python train.py --n_experts=128 --d_shared_expert=0 --balance_loss=0.00195 --vocab_size=11472 --tie_embeddings="early" --lr=0.0131
Below are experts of layer 6 (counted from 0) of a mixture-of-experts language model. Rows are named router (the router's row for the expert), gate (a neuron's input weights, with its number), up (a neuron's input weights, with its number) and show model dimensions 0-63. Each number is 500 + 40 x the weight over its row's rms, rounded and kept within 0 to 999. Numbers have three digits each.
After each expert's rows: "mostly gets" lists some tokens that are sent to it at least half of the time. This comes from a sample of Wikipedia text that the model never trained on.

# expert 13
router:544454466511515473508476472467487518481503477507463546474548492503580530448503512488509567532444424532462567538496570518476520493524504431474505535460482445498470592474546508529458499478470497
gate2:507519523496540469485511463429504513521474481456463448571540472477524571487487552427506516451546494459441568596534477471545526438563474488496465507509450455476453503493487499483476490495477549
up2:483524540487512468461527501470517436507545486500530471572530478423526583475530516473477499478538511477480537538511472374524518482558471463483472498516467500492442490539404453479492578528482540
mostly gets: ".\n", ")\n", "\n", ";\n", "\"\n", "'\n"

# expert 96
router:517466535449466499437511466442583532467548443470494503435566515493514536490522491482521530435485455552497528485517496557537485526511445549542505483502489434501549562508495534490445523499542479
gate0:453462494517548478489498443439548580468518524501480595398508530564431500515550522503462511509422430463475493504468477485559475564470555598521561488516496487532538595512521557454516518457451499
up0:488408493500538503457533571488557459492518477522531479481468548526509596517490433520526503437581465623510521524573507470474516489505553527481467513539425560551472419540477515492478611508523509
mostly gets: "°N", "″N", "°W", "′", "°", " Website"

# expert 114
router:520512555477487578495450469490542482446463439517504558450530602488461532477510523459492534495494471516538446481487500534441512517493501439449485523524379447509510535475478547554538441515540494
gate0:528500499426475497542456403509579438468520502459473482582535466540560556520488513516503525483429528527466497458537433493554493479476468492495492475476508470573577549548507550509454517458571546
up0:497435531540523525443552547438478501558489473436426470437548531423396493518497467553491416510465523478498449460510480464493536468500419532461538475492544498454501511538539524527519493453512533
mostly gets: " coast", " river", " surface", " floor", " Route", " night"

# expert 90
router:495496442519439533489497517513562524423447497513456488505485497565469482444532550522530579473511519462532475488557510512471514497562522525542536465509389466515501518410535504489507560512492538
gate0:480492494420479601444472437519578500497515519574470453515516477542484510459534468463499530446444506497490451542495536468556526484550552515459463561517505506513542544472537471570456517511463493
up0:468484532466574474535591464492435583567432530487469542454545538511410527529460488472545496522516493534490648499533506502431529548479472513565613484502412516486483479512505578538501452462467507
mostly gets: " York", " Carolina", "'s", " Chicago", " Angeles", "er's"

# expert 35
router:558416442534413496479485427434554476456476509537488506446543498506499512480537518480487539507488453494540476511525503483499498560492543504471491437489490501543541512446474483466529564508515461
gate16:471421478535568573512493365487552462499486483516470505509456500535481525506481501497514463524498500495460499533593475510497519537568508501459480512533479484558540495510553501421516560490432524
up16:477490359418504535473468439537474504483557431555473537495506513519447457518478561492523498542569547489535498515577558530482569480562530434453454527524518515509493481495562514498533445470478461
mostly gets: " %", " four", " three", " Result", " Votes", " eight"

# expert 40
router:472512512528444547534507463522484545425444513534483479495527502543555526492555493478493544473493456496524466539546425510498542502474467524517570454597436460577527500471529529523457473549538480
gate2:507476464574523460444599525498492518477458440508435522504532480474490561493513531442521469517521416487539391505538473516484580518483509450473565445498558494515522483552482570546513497443495455
up2:466520514579530514531427536474496456541522516488421530526481531535478445512532511486553497488495510467611544506440532500533481440525509569554449540524579525561539535479541507471425564465506475
mostly gets: "″W", " International", " Force", " Institute", " National", " Navy"

# expert 4
router:519447409474455549471462411500530477483426441569490565511497584450539497520524535475546588512509445492487506534560535518555474537515457483449481482514518439568508541397468493537531419548485460
gate3:511494460485473495459509439557509567480514563480477592505505463439535510569574499515534467521529505511458540510531530471495529426440511535495477538481521505519587560426459548570488446550541468
up3:498479440513530566476526481551507479476494464541494545473551503470434396531567496493495516465501508558465625476485549499529524413389485525473505461528510470524500528465535453528487427543448405
mostly gets: " p", " c", " b", " t", " v", " n"

# expert 3
router:513482488501513501531475409459463531420436452443433500454483503498474538470466475499544498494412519510490476543497440510483504492515548475474520463493536448582558539496493509487529470506567398
gate7:456522455475472497481423449487495501426442509454446517509509569513616517457484492500491507445469505498501456551536495448510463515492534520455472442540511474529461602546499488510599424479574505
up7:476579442464552573488522497536508450484471559451545507500547491512544554518455497456481534449447484559490467544553486425446506516485457510464582463508518543505472557524442395494607471486515493
mostly gets: "199", "202", "201", "198", "197", "196"

# expert 46
router:607448522487464493504481494484509512418479503574504477504598536461549525454539474465507509465470435561450432527569510526545478571526518492551491499500524522592504557497509523534505516465503436
gate18:444513530501520478459536526537504513532450485506470458431477568553546499435564483586516490569478459501450538432540503504488469459551452510490519501455527504546510529473501554484468500506510485
up18:524532523471559439476440504538508466575525458507497455458548509556527503511516445518446475549447483523471503458558411488538528468461510467450483459504559480456524490548488469593426408509399482
mostly gets: "==", " |\n\n", " They", ";\n\n", " It", "==="

# expert 93
router:494524500481511498481483535461523533488449484489508547434526587476489534473487504516482537535496472555568515512484474551518542527505504473552430466532433422487568538491448499488426490467515471
gate3:532473528469470520476561545422512476476431515456504541518504617534472478557501489473490565461538459499493499524608574538462505463532463515497575518488538464484514532506538508428477441460486500
up3:484545518521451469521516552585524593538457471522544543497514498449521492542558475478478527467533422459571528493452520572434479488452499512482437488413499570519527507508505491500444447483521531
mostly gets: " −", " +", " .", " —", "_{", " ?"

# expert 95
router:535527546502437466523474464523482522443443476517492489491564557496490526540538522467477543453509510511548490494513490513490500544510488530504526427563411489600531551437507512538491454550438459
gate0:546549471478452473410452512498561532410460536517470513513508470565509469507521519562499508496440504444495486551515482518497448443513512431533479454488505442539552578470465516446515547515528624
up0:504484492506497448594552539490450455498515462442497524495570469496565532525396459498494467568531538509484499498502511509506537531474505579491524470520598469486600485460450510533478441504489490
mostly gets: " School", "″W", " Stadium", " Avenue", " Academy", " Street"

# expert 99
router:502509490531515541544456527494508501461502437503517520491494584553465508487488486513539524522510519496548541489551551544456466489573462528536471499489493496562522512453449477556435540484497483
gate0:507519461454490426391499487540515453546470443443512548423494502478489515433551515496552506513530527455477538458539444506504445524482583502500555455458530410483452467509511476495568438459514488
up0:530567502579430546431603484523507513468469498502494516456578490443555470484488515498500548456491482417463452460477480446543534476451482505524490494570452537461536457593481578451508452533460554
mostly gets: " York", " London", " California", " Texas", " Chicago", " Carolina"

# expert 67
router:562453472468429495488486441386619448451517551517491465454529464524492513518500517469484551492465444508512460488506493516532502549510503533455500430519420416563520529486425494489512530547500483
gate8:510409414480553516512543446504530495469516518467484608483583521553513534481551546480553503520456539477530463454499536440514470581488526472475491490509474434487507529446473472486488507531548520
up8:550483526423462509502513441461445522431495540510509571534507545486516502464514533412453524527499513456469441510519448424530491572476496504444506528488494447486505466498493511447554519490527444
mostly gets: " %", " Rank", " Result", " No", " ±%", " Apps"